Experts of a small language model.
Size: 12 layers, vocabulary 4096, 36.9M parameters.
Experts: 96 SwiGLU neurons an expert, 2 picks a token, a softmax router.
Training: a variant of Muon for the experts, 279M tokens.
Below are experts of layer 7 (counted from 0) of a mixture-of-experts language model. Rows are named router (the router's row for the expert), gate (a neuron's input weights, with its number), up (a neuron's input weights, with its number) and show model dimensions 0-63. Each number is 128 + 24 x the weight over its row's rms, rounded and kept within 0 to 255. Numbers have three digits each.
After each expert's rows: "mostly gets" lists some tokens that are sent to it at least half of the time. This comes from a sample of Wikipedia text that the model never trained on.

# expert 11
router:142134080141139129151165133125140137140115107062135142106115198108146145117159134144140104164124146138162134129115167124120130111124100120148123111151135185139121121149143131147184122116136130
gate0:175130101119081123096153104119093077134091095129128128138094142164139111113172159111123136155099140125183129135172104132128125160122109117123152145122170152122132123136156148132149115118153116
up0:130145151149112129092069100117126161122096122132143149164177138137158130172082146106121114137118119188130144110094135131132125135195144135098156119094102101099124136157117137124110182129095176
gate1:130125079142118152136135173112074119140132136094108114179116123141135127150119161133144139167111157110141131103124189145141138131160128143136126111084180142132105143090114150147163147157115126
up1:133134103134120181137189141099144129149122152128112129179114140164155140139109166102164098113115133090115113119127155158167104127141118152140128126059137153143137155055128133149132155169128169
gate2:168144144155162149124145103142139127133135126090183131126131106125087138153158095117129145089113135094125126125145107178108138142141090141143143143144102149126167132145145152161132098137108112
up2:151106152122100123143125136169132143113105137107100154123099158120137156133111147115112173132108142150118100120137093134079119144144181098100108141139136110109146130141130161064129119129122086
gate3:129072115145141104116153109128132149137145116104132077074130141120123128126118143158091111102175100128087132145119115170115127141084140133158145148129147119112101133091151142139166122179105115
up3:123136115144112137117134099110148143123115183125094132170138130144146168109113142100093133115145142128143135117146153131151135132136137155099127125160141146137184156177135137117107171107180151
gate4:148076111123149059180146157132169133201135123109143158138125141118101184115123104172102104118081104163156032138173164121118116124122114132165127126110128131138085131140139150139146117140147125
up4:153128099110163114144142122134132130130144154109099113125078156138117121119112107161078104099164107138137170131128088142140112148099163171142120146111105142105110118164137136149145121103140116
gate5:135182099153145116124154137138111124150111106143096124116142129108141103118157110098123123120119172141111138104132120142144117128128083100142138111161120126106150078134155150089159149110164116
up5:126106144084097153165123129154121134111169117120166121124129136136154105051098130104078176148105126114116144088102139158124112104161075116101137121133125115152139120092110131108113153150089129
gate6:179154114145111151145129147083114057155117140083135126090145118111109127174136160136122126127128138158102169137099095138116119126187101137116139109134125143089119187125100121103112111150135110
up6:152135134140128198126083144108106094152131148116152116124150120126127155138139137123138132155150112163097165133151122103136150100124114140131113094135137131141121167133129160108120121110120120
gate7:114157094141146154143154120107117141106145147158162108152131130095089126107138131096133086113137109112147117163136137150116149129105160102138139142086163128113129132128146112142115126094083131
up7:130109110159135091145127136147125143132134093089106136138061119157175137154094117153116096102130146128114149084108114140144135140129073144159112152120113172081075163134119160122079125158106113
gate8:172130106156142158123128138092139156149136141148112128065139109109162155102172110109107149105171141118133162105129126108070102107118128125138053087136161147145148103141153129152137159162144132
up8:119104139158142102155108148158126147149107152146162108075099117121137180100115144165139134160150118135158154132088136113108135121137171176142127121145179127098093104078087105155137059130160106
gate9:132098107134145088102140157126138152131165090135137132126125149149133118095098121143137105149152109082122100131126145134164156138165107174133151109137118174078097134148184110118102098130136150
up9:123094134068119137084128136137100079158165106153143081152126098125144158153125110155092134130133104142111110161116100114159151103143195132130110144108089157136067104150133183165151118118116152
gate10:123146106160152114164113128131145151147087137111142129135164177147175152149109139122123149160140117127169153132147125124104160119139148147158162092154154141123136103133157126109145142140136120
up10:124114147127130143095142117137138175109143135178085084114137131089110120074143128147132122124156133131127115125169155119128119115123108118116092153115122100130146147124131159184138127100072115
gate11:106141116162146113114139121106136146152173133145135090155157119108086142109093096153108113098101126184105152127132095153152138126150133108145155113127117126148121108162160099122112131126079095
up11:093108086122127131176136137076110110135143111096139119156167140116103118133132087142150148166115124183153177117106123152137140123140137100142197104132102132166107165150143149140135127111139112
gate12:147173111163123149152117150123124143137111111114131131135067168102106154155160123117108141117168078143108143134130102150094117146136130109112131134165121119144127132138133090186126135150123112
up12:096158138134097159164128157084140123078120103151118135151136145125148127133093136115103091117154099099141093163146143144082132116137118092103120124118104128168121137151152135139158140112121102
gate13:126100078083115142099160121135150087139125128163138134148125150092150088132099110123174113096124079118129156150135131139119141132162122145156089106102145160162078091148155050162122141127132133
up13:158090083158163091150131123106144142076122165162124137116128149122126140125105109169129144085156176112144149094158130093098120092101143073119100109139121101128118105121118157148143149167146113
gate14:135129132096083145120122128119121160111097144136109122142106156076069168139090154133165103125136110116110152117121128094138145081131115158157110163155105112133107149155106125142166152136126141
up14:127081162133160133073119114122123097100152125100174116167121128160157137122075124108133129119144129112078114086138148104136160111136109158185114126162113133146126140123118138109089149144138142
gate15:128147115134130121073130124129110102131102152094133078108115124094173113110133136100147137139162117096073106101103106171126083103128119168159114119145125121199087138138143152129118105148151104
up15:110081138117181125128123143129141139107179087120141143130136120155096096148130116160128146118102136137152135102180142089133105139077115122134168118175118118109112113142144152137105147114114115
mostly gets: "|---|---|---|---", "|---|---|---|---|", "018", "% |", "012", "978"

# expert 4
router:122135132119101141174123138084163177113097141072142147106126093093167152122162129087117138129109129145153141124142107113161145151133092163113162104153145173118118126148124146142153128113126083
gate0:119098104137158133150094181152106123104199134125143146139165120105170133135121092106121136129066122087119098124137118165135141147097125125119136112123116143112139112125091155129116125161154153
up0:143159134136110133085151098153135162139085142171097144166121163134094135145143132109125151183125118116098171143123127099086105079088140073147113101118179142146107125152133130113150137123077133
gate1:153127147128093116135130148103128129102146112124150125114116176107118086174125107103112110129137136139176167164116096097124110143128099131082096134104122161119101135126126145124064112130169136
up1:138134135084112157131108167102146145109122107100198130094133154126099132106106083164129077090135160124166123167181110099136143114166128126141109149123136130125073150131121121143137121098190118
gate2:148159074128108127137128141110155158130140114169114131108114118091148144125124101102093076093142095118095137119119125124151152087084100137129109099185149152097149141147103125143133163160100109
up2:127101145127139098105130112121139116102140146110157099101128102142163130147148135142128083156141160130115124133107103092098056119166171161092187136143124139087160110096126098144102153111087161
gate3:154116123114155094083099142100103137202128170126173127093101149137164120186130121127096174140093163174144122133137094149139103130152127117126174127149159144112140155069133137150165125136098117
up3:126182175130184163122160161103140097120098139148130132132122103131160148135123117153138136155122131138092139083125133150142164094099141162142122126121085152143151103077102129117146113137104096
gate4:102153126080158153107108084118098127142126127170126123097111113164153074161092101130112142090047155082141118155150152139096106167112101108092136165152100134143108094113132135108129140129125144
up4:112135146138136120115142156161130108090069125144133138111131128136102147121106093099131133141124111104123155146110099081102115121166109177111124111084113106079107087123179101136141140117171154
gate5:121140093143095115139125123131113170145132146106168139078143097113137151140110109138086086108116112103120157131171097146126087132171116123140170115124146104125164125157085141160138161103075177
up5:149111161143149111126130120139168140157123115173120099111148151138124094113140125151107092139178137128178121111132161114116118107120144114126145121133171096126144150102174146098118158111167061
gate6:161117077106115107178119165144129095120130151079129102123083156077148118129132135101128089122139113132164124112108075139166123125152122086126116151118105100132124126137151163114116128154137132
up6:092096121110141148181117157152129094120105175150137137156106109125151160160105105118137120129140142090136105134138109096110144105111101140161146122136093153130102146128122188159106100167144096
gate7:100121106112060174102126117124118124125122146128099110132122157128154146113104136149102085163126088152136157121149115132122118130133095107108118193127161151128137154119124114128124129129130098
up7:147182126066168111153086093119152136136119094096142181116094121139108114151141131140148133081141127128166113147160172143139141096140156140113151089140117079154144132147169137162128143120175131
gate8:111136117108154069147154133105108160130108122139151136155105119111088120134121108142102141109140143076115098136156109103118099144151111105111169159119116145129126150124123132155098168168158077
up8:097164108135119115142113126091125096111112116127131114150172143118107164114157142112138163167176116083130149119141145124135104136091094122147100118162129126137097136139134111109151135116148126
gate9:168132078094133139167128109090119105126135139133127147106123097150103130145131153146123143126085199113192103158115106111139079107126154125109147079115114140126081120135151107132105085111079105
up9:141150138126101120134153150129137138125118169140097126147128151067113148120119110109115143137148091148105107119116143149147133144092141117109139133191157138126129146173086139178173115128169115
gate10:110114117141120128115158161131113112145144126106114109131117147141123181132089122129116185147123107137158129114156188155139078103146109158088102146127134166133143169131140088125142076117151139
up10:103128137088149139114096160125156116090137142127117096156159110103147131120126079114126132146095087136103136108115075118083143138137096084169157144117114130111089127116115159119157165119111138
gate11:115121097169112150136139120138109114148109075098118101119135147102144116128139147122138106152175092115089100091144157120070134109132132142111089069125116154145127123181127125162130142084127126
up11:150113148131135145128078084155128113102163105110129112127139171141151166111134134144110128132131127124121145123148126114144085115138128147121153137143095103154163123156119123092114101134122133
gate12:139099101104139137095104177132162152137099137189137113128121072146121127136103117120171093161143150121148094123180102111130167155094131129169136131111076135109090094176128132129134100100092105
up12:142107127123166115120133137152145158121135100175145184131098124131137094161121125092155108130134129097109121114148113121132127127133123095179102116133105131118110098137142083131171153126124114
gate13:120119112129089115147163080144162126116122138114124139153096144155100167121151160122120120095164147123154116071130100107147083107124122134103144093098139176113082117103136144105110157119138125
up13:165087136120076149175129150143098109175151104086125129097114167141130123184129139122113122084085142115205157126127181110129166142132133148128130132112155145159105135165153148138111138112146167
gate14:150142118109148084143124147140112132151120163139141146127088103105118128086139125126119130094083142088093140124170194135127117093105104175095123095126133084123135141132100108114130112109120124
up14:098137129108123099128166149086117152154117182164126163117125081110122134130135126134095114089101161128158105127142167099121121114111088116130129081150165132085126106175102098140124132133132119
gate15:174103082142154160166136134114081140104110149142144158136145107122096154113132084128128101154147101140116172098151141101094093114119097154132124107082143122163139124113133138122129163188123105
up15:089140143088137074099168109152129158145176081145117136088138153102112144103112125115162137108131112109104109132125113139081122139083141111106127175181093149095127180107144085080146113133134117
mostly gets: "\\", "CA", " | MF", " | \"", " JP", "AR"

# expert 7
router:135103172136101170101123098171139146101139125113171123160167133121117124123123140119144097150125143173107155083147147136098117113143178165092146140104111104104173120087094144088095180127105140
gate0:146168129111124091138168089131142124140096111157140110114086136120096151117155148143123083112119123120114133149125149118137128128095147144108150130109116132112152120115156133136157105157134139
up0:096113128101063130125117138136074138128158163081161121103134171092132108130172118113107158152111128125129117117135138086121156150102111136130129141104163116125114106136183113133148158151119101
gate1:151143149108098136124117175128112139144170123146101128098123108106103127132122124128134137140146101125116129141123138101079144144077155166106136126138112075114122126134121107147132083105124125
up1:122162140137152132093152125121137127127135103122146129149137131173169118156083133145146131110096118146153136125153132161128136119135075120128099162108118107141137130171170170109134160147164083
gate2:143161130089121104087124159164129100130158181207144091144159120103121121119084115179165098100120170131126135110124138089130142113084104087117152137097129144118133106137153152088110123156163155
up2:132109145135160153138118106102140123156099158138045129133105084147128121129165169152145088050166082123151145116101119115099163118155094132145129071173118132166137122120135100089134147118143162
gate3:104138091127142135119102140102132121131147086108119126134166088112143118149133143163128124127132103170118116109113160148095171151142126129115064117091154139140138120109132151145131115141108131
up3:125102110134142152176170136123092152095108139141107124116145126157168154078113161171176105140100109090151152148186145126173127136109105100141126106124098127104185117129119123117149118111157125
gate4:113156136150133126111127138115083133138104154094157143104139137179099139141161116115120090150134150102157094119120126110131065084179173123090129116108144151160153139095103139093117194117161196
up4:100121113151112174140177131102164103096132138081136092121105117105152109144105133150111104118147091159106152141132114155126129075181127117119103125128079095168156128130128101113099123157129126
gate5:118116116100095103111102138107083124140131139150104129127117160104111120136127145125139132169101131153102120165157176114136141160106116106129076163125102133088123133125128091110135158130142128
up5:145134156134098141117118091095132157161138160105152155137102136154155118109076117121128153112139117105119126150130139094138125103115167111146105127165160166143137133095127153125144122110147091
gate6:147126097105115139162091136108142146148129118107154108134132096138131148175070132107095128155166139081128116120124098138130139141132175171143118132137135126116138106116112155099110152153110141
up6:136104150109084117135089122164130124142147116172101113133132135106114143140184164138142153139096136157081102118141121156143120120109120116102135117092198151139119141109148119119164127138159102
gate7:159105085145096136136119121195175137133080109157135120149088127115149160123081165128143122155143122064171156123128152141120095140094148109111176118087104121121147125132119148132143167157141134
up7:136134125113137110121117076143111115124112089142180144134123115156116123124105111141110096136166154124118138122162107137140131143126153144109100116140114162140108126181102086119148127110158116
gate8:159101120137137123096143155146127129094141131080100113180112119143099129161122116123093074158116126156105073171141099127154133135090109094090101141095079157089110158181135142126115101154158122
up8:156083136126146156086176103085129131115098120093120110131175130131129163155119100155115111167159132134105124132146117127127118155113134141101140137130087160131110122147140097114130112171127149
gate9:170119116103134135133153092100104143171154117101103055127116128104123174137130128128122144104098121143122151122155152151131117152161137120102122157133129110113114092116133131123121131138120127
up9:109128124101134115072132105113167116113154125130092125126142123169142085124137093112120167137130115108108080117150191140126115152177145119185157179120121129140114110146093166173132112123114133
gate10:149124127158105154144134098171133109111140124150126144146119104132143130159140134142132095156119132138104110136113144135087115144120157096074099080141094105127127102138073149111114132140167119
up10:103151138198181155149154112126148137128136093130142117115156114151111112118142177102138162163165138152116151089136128145082124174149135115112121130140120112151116130125102140160153133094166137
gate11:153122181146130168127153109163091091126137148107111094150125105171107130139155092104107163164066098139101112121140138143117100203105085104149089103079110067125143129098116134152109174119108144
up11:133136128117143153104148103151089130162121121114121082168116147135090098138107093081112123146145128094132114119147102132102123148148146119135157124145120139125136135197155127168096120075071143
gate12:192151114090155104122130147166142121090144152129148103098154156131127116146114087100093125141129156105107105062079165133152126103130103110157151156128144152121089133089137087121142140150101121
up12:125133143147150080151140139139067144145150138150128144128075133087113152157145156122149147172162132129130124086145117135109137145132113138156128137134134120099123126107139145134173116129146111
gate13:136143127138173114106125126122187146115136188144133121155128087105077133118160075113126096188132149145148099109132105128124133155155151150113137154143148126142118093138127164094122122143079122
up13:158138125127126080098143132138138103118134123149115144131089150105160164165156134132132129119145149104138134143125154133140132128107164120139139126144133128142124123147125135089142124093099126
gate14:126118124141139140154138148084096128127155156138158135141126133165126151117120111114160140118102124100116090140113139151122151130149125154107177118127136098099091122090120101148107125130137101
up14:151132114076166104085112135113152181115135114078153128120133137132099139130157090096093160117095131130049097123131125093131150176148170127146135108101132133146130200144137111146122121104162168
gate15:111128153122085125107100111123155126126113094093148139139116145079155156120088141157109133134144125095131141162150143132086092136133138148152149120150141180131155117103141164135124105113133166
up15:096170098119116126116137137153158144047120127153133155133123127081119123106107131141131098125128097117116155133122157108113168137163146149113156166142139170136140068119126116087129133127155119
mostly gets: " beg", "sp", " Ma", " fac", "arri", " Pri"

# expert 1
router:091128102128130171127107127108159085112130156139143127128119128151096122181086106169114126106132166144164159105120166122122119111152147120121061136122135142105110140142161124149127106092172120
gate0:106152145095144136115092157108084078177093185123164126143144117126148166106088155137114139150112137071124159122085107178151103163117123103150138106129140110101131122113100155128166126116144142
up0:097129135109148157089127131139108121125135123088063155111117137076141090068144109089130097155088112125098121152117120124143165144123125114131120108142095090150107088141142081182099170119080139
gate1:103078133120129126140128176123153110155141146125156115111141110136110158163132126132151129112104068113123158126141139155092093151127118140134083145104166119089146160135121121128119149150135133
up1:141158121145129104140086095158108107135117135135150139174113127144137119126110154144111135158116161137158098114107120111166124095133110121132185103097097152190138111127130124107122111142148143
gate2:130139134124112122147115156080124150115179127150094142146119143164087127088183126161124096126145119122142106156150120135117137126152165119155133095166127114121167143118139123145140132124184118
up2:129125115163149131122172112156085087120094131130162139146177134145129144142161108113138146100106117120109128152134105140166141132143124137158091154140120189136141148109115108107122131179138136
gate3:076140102090134107110173109117150092177126106173157145181113154113167112115155151141120148155148113107113128088072133117174112172114128110124111107137115121145118196131167128155179119122125136
up3:111131153124167142120128076128125128151119141143076122103094141111149142101141123135110125086145131074084142138070114130114079084097124105130098101115091101156083091127178101110162087108127142
gate4:106188082141124144121144129134077120146138116155116134126094113154132156131093109120124130125161111113126161113116122123098120145101093131119089139117125147109141137134128130098093150095160156
up4:132133159139153112111104173141122117117131077157103106151135112140105074137155121117117133158131151121110162127097136130128115134112184101076097104122108144123095117117095136156125154156116115
gate5:160191138114150144155112111122103130079149121133122137112138066107133136134100115140105103162129169126126136156116159118104127097124177097123097090147124142074104133098129137151142145135120142
up5:128111123127143136117146095106138139137144160152139067182089083141125108110134163069154158072123141116137114120137109135115141123130129176115133162147107103160089053148147175100150134130120150
gate6:111174147158135165147119154102108127138098144115101128146098109137108119116137195126137135150076124178163109141129138098110116143146125120081146111099147129154118165171142143174179130062097134
up6:105095126123096071134145120162130129122155120140137133108153146165134169127108095130098130098209126110110154120094133122125105121142097156122165142140154104146173086093132084077144129150156148
gate7:127131152110118119117132140093123123122137110108146178109136128111159113151129143132067147123125098088122122123126137110152166114113117109136087146137089096095131145094094204160133105126085176
up7:113134170124154106128091130137136144147130167126150098129108086178105153106172152144118095124160145165151130150099147154135142099124163111110125124119158153117142141146162105125144155106160135
gate8:130107126099125116145125115160125050112158136099130139152144143163153125117115144074147069161157123088122158150124124105093117119117141149148114147130142158104117118106142151130108144116141141
up8:152152136140121129074145132121130148159141139111103093127131146126143115126144135130112119145096087139140121092122115125101108113137128121113127117132145111156151141138167116113144128095108115
gate9:192121115121166122146140135148125127118110139122141141135133140144130149117144086105141140084090104085135144108122095124135184113134163132154122164189125119078129138075136148111089109132148151
up9:170115118111116113126135089125113148094092131129134123110135123108102190120130116108127154097126130125115143128112104094142166130093143142165127140173140082109108166117135106155107107121164157
gate10:137129111132113142110170149115108108171151112147124143154125149133142127089109086132095114161105130131194158114105123150151141111138118103172106090143130106112110109123133138105145118122136154
up10:175128121107094172130129142117134095189117105108127149166154134147075118167131105111134090126110145113175143111145119134182155115145132104154141110127115125149135107107109141122110108127136144
gate11:097176091089131127127129153137152091116105126167128128121133138105148097109136099134132144150098131145148137107138116141138119137103100122148108146165123150121087160209132120133139121139115127
up11:106133093135143124113103123141112152161117122136123145107166125128121144119114176137125102107147144096161132145130106144082165111145149110160124121123103143104128178101147147119163166145092146
gate12:115152099174133139092127158134139117117093122107118110127153135092174131112122090132114121127160119153077166140150133129098133121151146102105118104138129142189128094115132137169094113149131080
up12:133125147180131142109154140106166072129158145127101130105164148123165091104134130160112122111139134115121121113110130156063137112142162104110116101112125089108118087089126156127092129128070097
gate13:133098113112140156092154141116125106102127135138117143111118143126117151155085120145142133110163111102093137093107131094095134163116113121093135168164160145160129128102145132106141133150155121
up13:162124135126108085092125123104128107155163121133123138091154114166145118119131132136136149170086094170154074124159120138160129067137128143141112112107113108146134188149114131123165103147123139
gate14:148103140153095075133144149139146058089147104133121177108134133111151140136109110135146131081116111152089144156107107157117093130165118118128126173141123141087156097147158110137125147125108132
up14:162087124137127096148111154124108108091112138143141119102128132095135116139126089128175134117137139124120162168080089120095088136117111151150143132123146125128140079098171137137114123146090117
gate15:122136101119126133089161117149152158092145091090101108148152155106138117148153119125145175148134104113142144134100096143135105100088173146066120141119105115112177061136138112135141138083098145
up15:139120145040123101132134146151152088115117130080129097136127123127128167086070135085167136138172122132129158118116138105117152109094117092129150163125129092152110132129105120158103098103145157
mostly gets: ", ", " | ", "| ", " in ", "; ", ") | "

# expert 8
router:104113180113116134121150108150112149130189169197086125150099106124145096136153149127155095098106130126112140091148111145118144149110118121176109145121090098118149159099147131102103166070119113
gate0:162133132130135117162130140138105119144142152169150164106087137179126139159125194078135116129117090127125140077132086084150131097111129097096145123101104122186145109137100139113090123096114146
up0:153123115151120136129084150136136132114138120095107121087106094145111169144115134105093089128150112086146162177129111114151127113151110121135087135118150158101127156151157102121111164089143083
gate1:084119103130111126122140139118129109204157128169153131113152091166140122149106135118178141103150154082115139088112105096136172120147102160159103151129141109143144100132113142179116128141134121
up1:148121159116112104110101161115137155120135134092084108151112149103134094105143133138106115100132079135181155110107132076139137120110135157148106139136108158114127145149173114160162127177114069
gate2:110129179156110121132121171111130148161109122125098178154138100129109101108163157101097149113087115094105136140129115068098147132148147167171135121117093139153145155117111080136121147110148133
up2:126107121155141087117152134137160111114141162125126098128115122129124146118150133105123061160123139138131122182102166112120176120156162120146125128083124132132150147104084145152105136124114095
gate3:140154146136120096105072157105124123150120174110128117167117153094130090184132164132104121125158121117139130143167139108153138133113145129155120145102135148143092134124104202169121141132150114
up3:127124119122158120149135132128128096124160120117093140099112130141099162134117152102138115121093119118148097149144119096123132125117112163120081052103088134150073130194161079128158142096098102
gate4:102112173183105150125146155100138133147067159115110136182116144112146146141138194135144122103117154150091121134144155129135099159085097116105142122111115111124165121137102108126141146095149112
up4:163141147125100094137101137133116126125118129103108143138116150093105131164119171174144149106110118132141165159153129097122138127070121102179147125118125155096178109133124099134181162137115133
gate5:163132128095144088170173121119138095105150162125120139103132110123116090148143134086117108165086094157137106155126174113145110143097098143116091096133128115135097119081141096108127125088136128
up5:149132122103165101158137082105110134109147109091137136109115129117154082156126148099114088137092032146125127103115147116125117148139141113126088112126173109140111109123116166130100129090144093
gate6:136135127092151077136131108093127074147111092146121116108134137139109110156114112138109133131083097134120145140117113124139116150093108114121131125136134093167102129128093139142118143092136145
up6:141122138120100132117153134120147114133099136150108166154119114095112142115125136135086100103124146114126168109125085120131161129160110093151120148141144077118092109148115135118110128126155119
gate7:140127087121093134103123126082101149111140168174138123180136113113116132118118093095182083124098123126139141098120095145135112147136103131148125147159092127110166140114129138109112092137144093
up7:109156126106162125140081135129103129132121076118149120133107140158133115157132090109121178117140093145113141162155106079112145121061135116097148170136101116103085094108090144183121133142108134
gate8:114103141114130107127119147132137078128165155100139124067109159147123123184160146137119095135145151123185154124163122192123172132117111126127071139115113121145134131094113117119107112145130155
up8:105123082123146137108134195150157104137150128140120120125122092094122109175139107152143085108147162105135125115138121163093140140113122113138109126135079098148089114096154117127086129159135158
gate9:099142132169086137170128129129145129095114139134105139120079174132115163118143174117094117145117143139132121137124152105087165116128095095139157130130158118070111116099112161110110144118176128
up9:136125109093153152130137126096144085148141135110142103131130088102159087122127120136121125107131103102137150062086119112093140166137143174127143120121077124124149132170122127103141121182128109
gate10:146119106118074093141114170101138140132154130140095119122141113120142131156116121089125116108097144111119117113130118086149103133103115142170123116099102154151104146136129107124104117113080129
up10:125115145196156139147092173151092128178170161118129133123113116128109146104151112141120140131113136143152134150168132139108140124107148132123155120147091175127172132158115145109091176116130116
gate11:140113126155149156146127100126063118092130076143118118150102112170121150098086154112143103163165099145135130098099129116110148120155154112115135123108173127095169130151138121105074124071128124
up11:149141110117118175137075108149145129125160125132121107119136119119130108143123104084104119129132110105122120099122093132142075140124142143078125115106122153129120137087142150169153077140125176
gate12:152137112108130177107106125124093131128108111134141123150118151105153144146124095144118133136139144154200148128143101116131152138108158112167108101106125102129144157102151115140115125180119145
up12:149118117142118093127105159155102124117119194151147107126116102133134113094094118138136160114118120142127092145164154135147122082113138141135167100138110127161170112116140121148197125166105141
gate13:110174154110136103137176137122124134155133149121149133124055116098122114149206117181127090156091143134153153145145056161133104133150119090131140151124097142147151127131139153107116163166116179
up13:144116143121166109172094146157150156134110132125181166097099138139133137112115111138120133139124112147069168119121116141138142138125122130198151103143155113105116136150106141138091102108148126
gate14:130163118134110120116141115049097160073144175140060133131142148121130125125137112147145093181116079146163118113179135131151152144129117138144081120095138088145126111149100112138134142160106145
up14:099127123142093160137137139097116135136127113123114148137135130111144101077121133121164156125135101190136158118126139138151158131165120107143099155139121090089113136116157085081147170136137147
gate15:135119140141105110085118160103161089124176158128123171157083085104168070161123149132093129076134113117146128098109130054157075130095139102119118141112117081104079096155130172143142146121182139
up15:134150126110122132107161115057105121160167113147116145118139134133164136145139151084135150108071162106143122130181072104165166140096107101128137124147089110095127119115104131149117129133112137
mostly gets: " comp", " r", " com", " res", " oper", " app"

# expert 0
router:153150138146099136105153115085170126129130126137109114067155080178135116125084123130141153150147109109165096147109103127134118135145124156160178098144146095114150130115105140120125095147106135
gate0:120069134092118190149166159107127110137138110126163117102148174150139099145091107124152116130144179099140106123128118137116100100151157131108123151125113144119065112140149128146160162088169174
up0:103111103163099127077120112113153108170160107118105125079110102125111062129144151130151125133113141156132143153138121121131135113129165108120132152115116111179131107136114133158109133109119088
gate1:113114080156110095101116160095085140099119172149119097119085139154165117119119159120155133111177151106142107132136145158126138118099138163153115097139123096158077109140106145183106151156157132
up1:162104138131152119140078146101123108130136164099133121098119158117100126094133119115138124131133129163136157143121125143143143105060125133151149125170126081125128158130121139132107138149165134
gate2:139119111131128089159160129096141085155167101073141145129155149137125100123140136154122145095131155130124143140124128121114100122135129140097195158144138179123124139077165156124143091139100148
up2:122086072125165160101119119141093121101139145122146144156151082098107107137156160143131117153083158114084125107159148133141151154101111124136119094137145136105125153198115125143106148137093141
gate3:139149135105088114147158118114157132148100124119101113095112150137146097138129143066142097153114184127178123109158134121150133147151118148107119140122109174129112140131113112163077134117124121
up3:099135123166125129162153155100082124135143109161110068140113121115132147124098125098146100104146170137108113117173171126138090113140121129125156164104106111114149104104112134163094106154131141
gate4:164144098107118135150123104121130124104116120111121109131129149140104136158147099128147149113158113125103094129116104139124106129123137133119128109139169119124107155166132138084177144108151121
up4:084102136092188129096120112150112112141137121162153136137120098106085133167100122112114136095136146095114178121118118112088172148127144124103056148118106127159166125104130134163131140118087175
gate5:131104160130114124134126118127137144134132156114130182071123114122127124114082104166099176132111150094154098189156093073194110170118133112132108114130108137131126122128125120104161086145117115
up5:098104140074136125186093172091129085098126141133160132119143157144124124112142134099155120123147154127097147117100146173133142134103125149145101148091101128143140121127102089140166140117158157
gate6:143112088078136164126166111143166161114137101148106148135126139132148144096077167182121152115100145123101161108126122108121108124149119099064137137113118144157111145163183137116130129119098107
up6:160117117150105076081151133119144113119097126106139123103141117154132145144150125148091110128134119137120100082184106108147119155124156118152121093160151153114114143139131124129159156116198135
gate7:166131101128156140117118134070093067107113105140119141169110131135135096149128134125122100144120160140141150104110116119108159110112149122170137085142097126122106101148124105140180124170070137
up7:126162186098091104091098136112136110103100155139093156155097127122156110146113080074102141122134127112105163136082152117153123086120105086124133138118095137112130115123125121114099110110109113
gate8:130129120120107144129143104138146114145105131108164119093126111141110154146106132160141124163144115168129149108145106137116106119119136142140126101113140146131140127117109169120107105167120123
up8:122137108111092113156122111149170109124151151173132154104121080075091081122139134103155138121141096100171128112156143146175119178123101157136097145132088118102142081108139140115142124168142129
gate9:109126132116133161128124142137134084151142149110116176162129095112165124150138135157111132158151105118155095179092134135112115165069128118151125126132150139111168110137159097111120115118096130
up9:085168099132113149113156070155129148121146116145079149127146088086133150125138145125164165096109126131113185156111160160124127109135149174152157114151147118126134147106101170094131135120123124
gate10:138150129108087122094139138123098127101174138123182133122084090159177140116161104118150147170106140085129107156151121117103141143101126158131125142100157121103140114119089097148140072118145130
up10:095072113128162113108131122123132143163125134157113116159163109129107144094071147182119136099118100187149112125112136127129135121119111127121140123176109133110081109119164136090145152131130080
gate11:112117104156123135117150154112158088138111141125140129152129148147098151095148167124117094145116142113126110115157130104156085128121143133120175167085076119140142126135149113140157159119150132
up11:190128112110118161163097121137107136154119115133095102134141129137171183144124122110165134100121107123165114137095111157096120116131103094124052072146172119150151109140135119126123162184113130
gate12:118111085178088163124194148092120125173119142118155140125119105155132121106142107091133157143080128099125131149137135108137122137107150107206136145147170110144154140122116107126157124124140139
up12:133117151115167096123112127144122154179189138130143107127177142090149130140159136134110129105117145136141111092159147166125121114128119106112146116150139123130120185091139120137091142136142195
gate13:166108120125153168121122153080155138106132164147114142090105094151114129104118093149160147136119126094138105138126129113103126174164178133175097097127112117129138098130132109148164132172101130
up13:139098160176153103144154164099089131131136145121112155102104104166128130107143148153142154143098161081184102104152124116102066132120125116136115144099144132091122153107175114127113171136135164
gate14:092110103108160137104170155130118171097140143127116142137138132177126137187115089119107142141131118129135139140089155163109088143121153081148111116145146154138117142133136146096104086189121138
up14:125113108152141163088150111159134113160117113143090139185151108132134066123081166137128124054078155139123120141130141151132138147123101135107138150163129134061140182144144120131129109139117091
gate15:159116108152134108177142178089128126123163094153147122087098168109095167151103154149113115126149128117168143114122139098145147109126131129114161080138129107137136133119131163132128101125128086
up15:168068113155155108084151111114174093110144129124136095103133106147123132097119135152128145140083144175176137154158120145129092108146178094100168128125143110138128119153094120144160145115083156
mostly gets: "á", "í", "ä", "ić", " Smith", " David"